Weights of a small mixture-of-experts language model, trained from scratch on English Wikipedia: width 192, a variant of Muon for the experts.
Below are experts of layer 2 (counted from 0) of a mixture-of-experts language model. Rows are named router (the router's row for the expert), gate (a neuron's input weights, with its number), up (a neuron's input weights, with its number), down (a neuron's output weights, with its number) and show model dimensions 0-191. Each number is 128 + 32 x the weight over its row's rms, rounded and kept within 0 to 255. Numbers have three digits each.
After each expert's rows: "comes before" lists some tokens at least twice as common just after its tokens as in all text. This comes from a sample of Wikipedia text that the model never trained on. Tokens count by the router's weight.

# expert 1
router:208154168114119117157105070179190075119140098085166105145184151177138127181172107197091136122132153135121143110156140148140108139125083136097141108129159134086090171157120123129089056091132188128103151127132142132151112125136103140133115102134139094127145118132145118130112145192089175130120134114146161113102112128129132175067080108110173143089086132107114099098141147130143180092168109138168072176132105144064131153135109136145116086067109132076088172029090074183109115194099109088135170083089096097134192109179101108171116154165128121112136208087118124123121082133125073133
gate0:167117145174107078131135103152206088084133160110093127116145062135078105102166077157099161128116111078099153138141127072170145102107139100143128117159116136166118112118121068174126153156112172168124099126094117108101116130137109146129102173118162165157130201110149132137129120148141120183158095163154149172112146086153192118108102120103151149126178120084117060127188117125098186101131151091151124133146087126127088078110115174081169143049073120100106132143177141129142138137079172151132178093192127105153131117145132122061130119115151184142071172060188117084127075087140219119
up0:133150099131139138124153157096133166111108129109172086152086182096131172123147194109113114160145116178162125142061155144151116164141093135144170167161128153131118177182182124091118121083152152098149112111171127104125093140147135095148165075133115138070170076148142078184160129144123158060112079118150101150108113112100092062113119145208206060117049113197174173097082150140112046111081120142100151083103102135104094065157144088133095166125137124140138158155124120155142131175120074132109144149090097132109164124118147153118120112145060126108118101182119099166146160182101089145
down0:136173132100116154096115155127103136147169168166098077061071115179094124115078138118101125155129119107150155122167146107147157115087106114060136148118151129108190127153151184123119075125155124157149146092121096087136108111148144161103120168192160118105151119192105153094090129118107125068139062115126110064145136181160119101037124096102117163116070079198130145155115198095144095189102141200094182120186150138087095140160095132165094200117111150148127162127150128124039156116112186136140115159121154161098109129049115148087131147101120178137152133136170117111127106124120127138
gate1:079090162102089110172139146107111129114176168120121159138088137140077160136091104178146194163114081084160118071171100072144148119100085144151143124145160094144079139123140112203152089129157114140112138144077072090162058170231092142152159131146121131145114105088167196139162148044134164121083155112144136137130152105085157100144153182126097135127133231105110130115162141113143143154163109113180112146104091135173156109124134142124125133100126134161105129120131088118093147122160139150123111073137098113105119149109119193090116150164076090134154093079068165195101098143073149102
up1:175086051105149115125150107126133110160054156182119180180103111134109109146150084082164089112088126143088095137153180145150124118100142036129133146153083116206192144109076141142162161124178119108124155136138157185068170161113149119100138085130162132132134154146116156128146102115101099139161101163097110132203142170160093114136144120120142103043120091061162118121115103147142135141086152069170133113173160108075116150132145146111145095081060124120106164198153109140138072087178109112129132064157114166148123150087121105181119172083108115135134146169145151121081096154173137131
down1:109105119127139064181075150147167147084104077110148112102148136116143135167156167132134204127143102099118085080183133120061139128138047149128213125145132113138077134169096116123135116107127124141196131123130127156105168056155124144173134112099077106120116137143098130137108087116105144140135160156177082176053078154154172115171146080127138163130113177125059174153084065117124164121166153093175102187149144068186105106131144132158163155100140149150120158151097142123113076144169146103127118094100099129121091113068131116155148100107125171123093101157202130179150049118127128148
comes before: " |", ":", ")", "%", "–", ";"

# expert 0
router:131123122143066177135096105190121107142166127118093134170087107137120154177081132171140116121121112140145162116127118132125101128199040132086130095138159060113111198139142155142085184115100112143142132122090119125080109177041120143089111146167133101124162154183103111100106120126138080126166054172134189118183095158163142171117080076109121137136125081144123075202096175152118172117083106155134112096141167134131098196168151148113146145117124122186172095052085113147100117128079164097138068108161118082101109102124095116160128144101156107116152115119128107123100175104111059157
gate6:112117109104109148150104047121154081126160141151146075102116124127176112099145149124106082155126139137075165162131130120090157109133151117118169108085112145237147168123203164165104158120131151163157126120129185128206167143059108090106161118163128095160147128186100146118169166150137130082172175074096133133121119159146109162145095166119114141095115082156127178099170128087181131093137102113067025119162115141082091188119136087158100124144112122181114126113092108136121151126196146120121119087098166145124115110132058119131137066135073143193118099163105112110163143098124093092
up6:148100110102110154120114159151145129187090142122097124081134136111163117113180147175137114144081127123046117085083144121168103057158113136088128186180141119143148138113064128151082173123173075096102188129127081145105166123189098178173133128155128131147151131141132150133131141081110136155144157150139204179132101084134109124109139152112154150118147067080131103140111147122183042132059125140168094115088164157130177128072154124202128119161112114117139100056089134117134147110090141116170184091158040134128143178135150146160101075134157151134162113058126125107099083161149086135
down6:132137085144155113118096130125141125062073194114103107049157132132130126140077134082145106135083199095167202166144103108103178188140077163081131127119154102161144104150137098131188137091123109172131162157133097175146097101096158094087139128133114106119157093139141182148138098126149152120079169143128152116141126126070157143187114137135157116121143129087112118093129142183212089153042075140144114118148148105140078169110132138135109130099125091182178130084102136073139087094162178143117133128089076150169142109122226113151150123168103096072156149155170085136096119157146104087
gate7:152101165186167113140144081080130131134096103166125128136114099138126214131163144121141103168169177143154125134140106116169097135071124145127141103135087129091157175147131140166184089164152093138119093125129089130092121100095171184113113153120113105146131130120093122127116117137129121104116120149123122141185099130159182104159152106178146171103131090143148091201137148186082130140052133112092132121100121141126241153197101123089112105147125097096147139124101169145125092147154093102135177121149174109056021149084137087110111155156139128171083093151114171127078114112064048071
up7:169120137109147114094140147077155116102082120181094143111143097142062173146121137112068120141202146178134145115068151038134141108146087107092142082074132114087155088153115094167153106160170100085080093151101096104117126055072124161141144149092129122152119083137132138139171094115123124122081087176128133155164206139154184114096165137152067121155117160106170092135185150114165130178108155111068094149171151165179158179153124093103069097148128123135108117141087109132120137149165138152131144131149166145074138169108161103128100119096135084069091117150176189176129153177169150123
down7:133172124171096095172189120072156061096186161136089138139119115086122139125131141166140131101132133096108139174140100070151103169065115160146149132137068101108156122123113163083110133063133107144160114124140116110168071162158104120162151094172099159115143165091105144180159162170091189147127140092085088184107072099131164113112112095119185148170118102140150163114042130151148120160076135125158175121148118084079174108150088127156160178177102147168147102143214059142123087146091104125147178128104110128105128147114065130143127123192095127152116107101125173090121096106071119164
comes before: " |", "–", ";", " 0", " ", " 1"

# expert 15
router:143135139107113099138119175182110141037154127170121132082082069164132116145061126165178105132131134111135139219212180110133100113164180147110180159131126173157140144093108064191118157068139078117121136150131031118163149207156170151152123138111118206126154089064123127087158139129093143155112090124138112112089116115131054153142094142155113084108124105098106120086141120121149140138111143134141176173099104105175121145070128099102106113089122150148115164176192146139118138089132200131137110121135151090150126129179083148130126154150105129145158088103114089136135084125095109102
gate0:129102160158179155127066126162204156118117127205138125134206083149123092156151111146086100141156126148074128170120154074152137142107169101088176102084145178174112123172110121105071185145112122161145142168119135092132068065178118120096135128133111096181214095155145130091173164192080134154132122162076079112130131091118145094084106120141168097125094098110160131077157193144135164089170120128152063136160099088167089138123134128099081079091122134142111108097129086153097088131124117073172092122179109139132078149121151109160124122133134136145131082167166093152126109133178123100
up0:119109156143123134111050104176148147110130129178140170111150128130081156149136107193074054160100109134079130150100108085115116124157154068135160082107149185125139124102096104135095133107141126151142166174088130082160099072155078140059128123133104140145117086107120111122149154165086231118114142141148087035115112109110161144094095136143149121128133151124152135127105141119097197168182138109158103165125071121173089151121130195182130126134158121128097164082104154149094123123139093061213105127109114095095079201207137173177125119110151136126130119174149161148148134118109097150
down0:111097155149125175149065130110095137121080160122173109136101095132096129160143117082153160065170103184179109066070044096118152142114178115103103146139076142099123126126111172182098145130147092126120172154087115181123117098115170115134098130183187132092197163106192099172094144155093091099146159116103182146126137142136119121099141132177149157148146195085140148170148153203122139139124110130062105159084059093128107106145140137089088085153116094183126099085139152073109122123111115167054107084142120117176106084117088148131138147146149149128109176183144140166147109110178136114
gate1:142099129134103131103073098217149138149089118178079183133160099134119083145120122115150122088153164118094147123114156080126149120075089116124136139243091109081080191098108175094144134121168092070155100155107075169116155141139132128109099121062091112102078128163128167141081155135139103136124095172135096207086118177127110097178094133131077163086141114142146173168163134138158133133148155113086140142129149154106122085138146169146069119097123110127134113123165120156168115158107203098161140119106151147129057117165194104157126130115116133106154157132092075136100139197202106088
up1:130183147154148141130079080168092086133179131132150127120116181072125131129123150191064146107132121153151111107088050142114161121132112117088107112095156100110127107132229105113138088147124088155070116168098166123165101141132182171137059124191153128122161107066130144156163112146159193159140157131181128113181114091130140073137132095105103203085119169118143084115118139169135139121158120124087143061152095132153173118158109110174149115167144153118085120089119150075146129111137152139067157125126106116096121136155007135106127167123187106122109125119086186154115117163075129123
down1:136162144179148217108114116099129125112205097123130118171149128098147125134133117141079199174103134184149188163077130145088138079146099093119105173092118137109088188094196140123132149116140135163152122105154148126127104105156153119097125127169170116105134118100130122131105166138116170090111148116119114145197162127147076157149199093094155129102093114124085110120159148199146141164092122064051150119080120133150066076112134073158118122089148173146088106157173115105113062149170112154118147164124134141172131084127011092129135124086085102106094149148127114111133090117174166106
comes before: " the", " a", " his", " be", " an", " its"

# expert 4
router:073128072116205109098127126136130171179090137158134183118163077095131121164087124090129122135164087135096091087093157099113108099159108159181147221131096200169105135110155088109130090179126103134114101158161131163195083096109164057157127174108137176115060124088170118144174155098153148114151132113156104088106148138158102099131166180108122159114130175119122101133118104128113118172139132134107121110138126136118171087138090145136118115185144133126137146109134082096160150071076137166171140182147110206065112116102168100098135078116082129184073128088085127104111135175165178110
gate0:055167113120100133127103124139075139163084255107109132156108119133160097112162117073096176112168132130135208133108120144137095132157114057108156120127070110140149130124063093172119163109104131065101104155150124098080085119064109100163171194120110101110094060135180204126099157149133149106152155127112090184133113115098108155065160121151090131086150126101138131130123138123165141127097169132108105162198080141157117155197133117150165141131127141125066171157119118138109152099162120114129160126161120169086174148108120147103134133069086106148139155098143195125142097178126149140
up0:124105086170158138111158145115079076200134166114124104173092135108156137076164069104163156073142205081189170147107142144118106090131132062159091162146145086100150129160093163167137109139050198089114082130135169101132080059084138064130188153097135138113132075111195133086136148153143148132144141117092104146113130150143154137121168135101128166136153110110128117158113158130137135115127132154147105122144055174146151152162118110142132106068144117109124156137119066136136178183188094097155056119150074134081155123146137100104127112062115122170102161134163130126059171135127177140
down0:238058161066099104147125066142109121136126141097152134086164148081143104146148088050078094123126175140146171134154141137148153090113133160154141119129098107103153115109163112146131127165098166085165085157065130182162148149141122186125061103149132087124190154100098129083120134140192111151056111147148134132131144145087117108130171109159104117200134082132141155090090116154078104120116092135123132143174167183137139123123124152140134122154070147171194061152130076100149198114137100154101137164091141094117120115106093103149174153097085131074147156103138141168142113069148124172
gate1:145121085163151163128110128129163150120120151207118122142124195129118100140186133108143155131155137117132171132089103149143148156134136143089106133149154097123154117115072179099160115120120104125102125121131127106177224113091090112082176127069072131147081091104066073198143094127166096120080110109095134130108122097077107184172144143111167162193104194106079190056118058115074138115157092145106105125166141114109195143092096155102113099086109153175170066081133162098140143168126135143140123070123182133137170128148136108132122123149132146112119215150080119104157158136084145122
up1:130090141078148173167112191140156143107102123117131130122170102151134151160180109108136160135140154100205203153119130159113153117125198114102089175073100162080138133125124126081137108151101125106087050136109145081121172127048095164086128121131045156159117113163150075056132053081114114148108123101078164096138080120177111170092062184141144143173149145140101135116110118109132100131131071189166154105149110110126173154126131124148186131200140125140139089119141138136108143179125146128114161138113224178120119119169122117110114088109118152072160123099110108168148115101099125099
down1:082125108125135173133154161149164148134177081080161130118122074137112087112144073090098084125073117135133140166172092123110120136050164137214108078145074172126080124110048129119179102078132161096072140131097101093134182099147070134112137122140145146121087111131127166122089094114114181172126144161109131084145107094083148158141110166202139165143138198163130187142166017167140124113107149124143184148195158139087138175086110100150097140112144126151151136123112127154131130141137135167079106124138131142094125134139159155152082123153095151131173117100113166089126109133186069164
comes before: " of", ",", ".", " and", " in", " for"

# expert 3
router:135174112089083058127156136132094157071081083158093117148092163138140055083145130099062198109146159146087126173157113091138107157135158149104170109125145190122147066104102123180130117108134079145138151083132162053078165088115066143079137080180163097128172131104102161135065108133079128186125137106145111133128068149145157133146132122141080114138132120126175133074129138120166183076159122155128104133113144129149179184149103108099106109084110143113161114104118187079140121128132155072095142104101194098147137078128185145155120116156090075095168143164114176133126122116115168086
gate6:089139124137158165150116123122118084121135140137126129154180163122149190091200118115133127135185137063147139083159138128056131143079121129138169097154145126144147118154109061125134075088154141148114123153109133112148174150200141161162131166165109168130109105135139107188158187089093101064115091139102120017039186098132095142108084226095100114095110126129127071099097161092157133177138089149140079107096229111181124147126140090093129160101151116125095132131127155098129117078110123137140140135102183174143152130126093148137136104122120101105130116095114135147094180140173152096
up6:098107090161161203118197054108120135071063116118113121097129132135126149151144116126131117116150156068104119118135146161145117107118127091116170151094232114124101108139071112115098128088084166198116188102150129115151178098122168088135146171184173199140111118148145114119127131161111138103142117133101103098127126161115149087104086243130187133141119139151085098109101120165143127125118151138088120122071145054138114163092094164068115156144153110097126152080106179102095177143049116123134183132101139144168155145123090117172153111184087125120112159128120166169135162096106091148
down6:161178204116153120074078134219100031174140121134167097126136106091124112128167109075061112094140086143128142152064158122129179156100138121118099095128119139156114150117162083155146107155199092107171104133132134116147084141131072170111115163145129136172155099146056156131056121142138109163175123136115141152120086077117126136184131140178101099140127129102119131109157151093151151146172043125145136089134129188108161164149119099166133087106115136114134108197067101174134092067149078106131113207126120128107085175136131132108102121129119093132172111171124146112132096174152172136
up7:128128128128128128128128128128128128128128128128128128128128128128128128128128128128128128128128128128128128128128128128128128128128128128128128128128128128128128128128128128128128128128128128128128128128128128128128128128128128128128128128128128128128128128128128128128128128128128128128128128128128128128128128128128128128128128128128174128128128128128128228128128128128128128128128128128128128128128128128128128128128128128128128128128128128128128128128128000128128128128128193255128128128128128128128128128128128128128128128128128128128128128052128128128151128128128000128
comes before: "\n", " The", " the", " In", " He", " \""

# expert 5
router:172159089128154100127123180161149099121107139101162134074157070132163156122104183147126137136099135123096111181174088187148145086061106159159086203142139171098118062094151081125100097072147155130139089157165109130147143077161137098161121127080139155109068077076148040154157160101168180112144099127148110148122134110083079117109158180115190140116147151135112085114128117126125114152133127131172112109140078128182176086094149134140109133086119119131098162152153108138114141113126154183133090126109079119121161094146103172124132108135161201163161190040092143177153104184144142087
gate0:145131116165122117145133167200104136131155126148116076130135133138151167162158057103110146159075200102115086122167131171084122090141128112106124146136134108159130089141170065131110117127123096110174112137086133148119169163121204094076131142113109120076099178125103093148094119126233158166113166152126187147154131121128090128149103143119098160147195104119153166168061149133130105143106128172103087159119081105082113110153081142125135193123156136119127148098132132066076113079111194127103196106147119136097158051077109153166147139195160137145085103107166123152067089126075110094
up0:111086093144046152113149102151173115085087149114150152172112108121149108146100130171174126132180118101151180130130126093115154167133171092202122090123128140124139137096087176116094190095139137105092135111112128073159108123141051139135117160149161100185177127126194165130211160119114089117158076163151119111102130079122089089149093055142163113135082144114083132090093154138106140149103126089126202138116183140127042112106117106128131098139135123135116166118083128154172171180134063151088120196152132125141105156184112126088130124093078089145130147097076132126147200171163136133
down0:143143121155137142166111078131150112105143121133092067056102117105157073111141092057105100114078074106154070111082109120146102092134074145089112155076078094223110170148116083128144172165154141112141139093128174166148096092099127123121136101146127162173141133102130165157132136090179151133084145090124152136137165154187089114151123130177167156168145091163145102095157126130100119110153128150141180156097174170117114172127142104133120158116142089155146077131138158120117204130119163145068083188074148176152089105149175096117169095166144175164128144089134103110138101208086132061
gate1:103161141176090111117094112121124175114148150127107119103184093159131041157074117144096181160145149105099152106158127158129139146138114125091115136184149166122109036117164103143145075085089139149147139124105158088121124083086083176126056096143168052065162112102124157121116124185146119183178148101130139088126113118065169143097144082134184122121125179098178185134203108144145131114146181100185141129104052142146157182074135141119077099149165121162129143119193105169131128104147116150162104070134133102101127135099077141155105161129079133114111115102118179168146167117107141126
up1:116116174152144088131091182124159126111196097122130139108136105179121077138068109111114177145158193111075147145148098084144101148106160107104096154106131121099183041116121101159160108087106158134161175175136173044117106101118065098084096068191100158151153135086119066148088182138102120152160123071133075115153170105112070167109159091157134137134100126098143124109164148146169162150148192098160162142133080139118164136092127168146091193150096131150104162135155059175106150174137114155130103098096116140113134114128127156208108069161141109120104134094130172134116152104119149134
down1:132142145104139091112140099074144121130115162145117137099145136105069132195135104160120159132109118126204139130099145133110131121133102118147151104134113101190170159159078193167107111144154121186154098168151135163182125127123171197146132187078114067136125143135108142178102124123136105089083107141078124148140169108121110118136163093142113123121096101082080155162171129078121090158102108069074161097098145157112100073103157195161134135148123122134213157123098132116156184113058101119086174124183081090149108195145103092117057110105129074131095044154179102122165128131184125144
comes before: " of", ",", ".", " in", " to", " and"

# expert 9
router:160100132114178200154195122099122123169172113137079137144143158079083075111093096120172127103106122136139160080109089117170181140142136141111110090168151105111125093188165108115140141102074125081106092099176153105104174164066142133104107092126155154171092174178103143115107086103161135117127177130089117169175116094161145163143161072162165136164150091064140140138108154090165086136121161151090159110100160153100089130145135119103087073113187123151140079113142170066098091092123164115123109079132109173165112086122110154103124091156172088090163133190166150117087187103115177075
up0:127127127127127127127127127127127127127127127127127127127127127127127127127127127127127127127127127127127127127127127127127127127127127127127127127127127127127127127127127127127127127127127127127127127127127127127127127127127127127127127127127127127127127127127127127127127127127127255127127127127127127127127127127127127127127127127127127127127127127127127127127127127127127127127127127127127127127127127127127127127000127127127127127127127127127127127127127127127127127127127127127127127255127127127127127054127127127127127127127127127127127127127127127127127127127127127127
gate1:136109146084121168089113138111151126155144106084043115162144141118136111152092077128169096134108146062131117135191148085116092141196176168107059089137138131120150146134106090156207204121153156107177154145055113110176143071092086144094147130132103117134138164103111124163072127131164171132128099073138148164077064158120125120131129157083080134095173148121126172116175091136167118103121142092116154123124186139028110090147155190116172070053119179137121098130104160123083147126165076142108145106120146113161162120120148158114132168107158155107176105118123145136134143180148118152
up1:132141139118152133123128152102067101072146189183127101153171138096150102073153146063106126082056138181113087131116136161156150145111157115150157089147140173170161104135116160120094108173151107131161129111101176097108104155074092161183110147078099142089118064125158057156130141069160142138100121118100149193177143133148143094119128162142164113207114161094156097147153088129126117130153157089170179122094106155124130153082128148110093111188097116141163124146189133101118099058119168141084152147173166140130168176072107151114113110084072157120131146133088065165097174086069112121
down1:170137138123144119146152084142111145141127070150154155109123098135092124157159120113117175088177115154132187061160080174066130087204125186096120121132118165097124152117138075066157062178160113078059144105121045141099134169180148130113169131139120117119106126132061160147143157169134074136083066075134079135115179151122156114056130115168146143120115109131096186121098163121103148120105092139119119125157103121130174148148214115165159074162173087062159145129115062148129144161115112157108120117134127115111094148123112083132184128122150147163089129114133178187143086147137136159
comes before: "\n", " ", " 0", " 1", " 2", " 3"

# expert 13
router:169112166112075182094135152167107119159165099125108104157106170098158143111110078072093205115146122121163184130157153099157138129082061165091133120159163086114128097189098098144131161112149106146112143067115154155124131134135114131091114041158129072165128123092154154127120104116157124122112159127114123165137101167107136069077123102144090178160097170072147136084179152139177095120161193109095167179123177168126163081149179141167131165136079140098134151111138160149163093088157105091112186117095134156163161138123082186098123158134090120104118125118080134137121056117074051106
gate6:129146194114139133160141124128176164120120208067113145121112183134135194140117171145114112114129092118072206064163119106113140140058108138136120199176163169065135125125085085134118092173164139129157131148112118104141139149109075096145139082053122165115091136090137103141139154164108136184183136155097145097115118191115116110153138078135141068084120108089077075142124127116138165119131104089109153045154126145128076124139125179155091137084111127151104109165165133098155163076119117107156160121177072135155151114050169134167167067120137144111127125117184128156138090159123099168
up6:115160175069156112182158152148152095122137149122184075141061087143157066162130149087188077123199166065156130172154129118103159154094106169135232164099133057094130169075156162108127131131162121122124202150177146083144110115165178139138193093059107149121117146116084121136083100127168089116096109115130128124071104130116107074138138115140139096107123081110168065114102143115152151153144108133143121086166072151125100137125101100141154117140159119179104108122166108118121111157154080117180094122108155175086171080144186152147141115123121172115145117104147124125104142061109103154
down6:125119097083116124152118085199120109177103141134116076097116074123123098102108179110146112155150126133138156128132144101183174159071126149122158162119106127057082075057094123135166158125188105119093100159173070119141070118105180165204194124139168125106141127135146164156156100125201072099147174116099171110086098106141127113117145141124111111124160098094120042107124111187109151123127143150064107082219098118139108141179142168101147144110128076125106144199132136093138136199091042103124135127115082152118135131141161121133165127175093151123108141146151151107162147136153139147
gate7:134120116106144123110128130070103112077151102092087143096103156155134182155179120132118130139145124188139123103125147143123151097088102131165144150132114129097110085198166062119107173191075118094158047130088124130126106117071144151116133162145104175191145142079149125119167145177128107142143128095089157169062110160148114099117086117172074110129163108135170139154139132136176067083084095151080167105124151142115175098065096134039109121126107116184185119137159140163121211104147139142167100150132143163103184134113124156114139161119194109138031090097132136110127104135181149159
up7:165188126105074165151133101126162109175118117147118080169158109182105126104114107159109092105124091145103171099155179129189098133095169118122120104114104138163079218100134104076155129090171132159141157117151165124144149144094147133087094119195113122114078127141159138155161107063097200095110116126207098106162172161130141155142142173135078110071115089113123214124128115151145068173110128166176139163182102085139069171115138120074204122096109104122131080180140103073116135141159148082133136118125120084133078128133070060115143137112166101116161125134150137142089136121128083114
down7:113144150190125126097087128123081153132162139156156123068087139142097151117094121071147147066159158088096135165106093129146109110161132085156174120116080152100161138136093166134167074088059165122136143134138101136132112134071177167172104076160092110132142138129157119074123132106106163078149184151163160200119130085093163140119152163167200166137212144114132128084130141169104129157096169152159145156118090124109088121218150098197077133140116177161127108089105090133088126110094104087100154143101199070113089114127118105139125166120088163143125096111148078085169125155144147077
comes before: "\n", "-", "|", "==", "The", "==="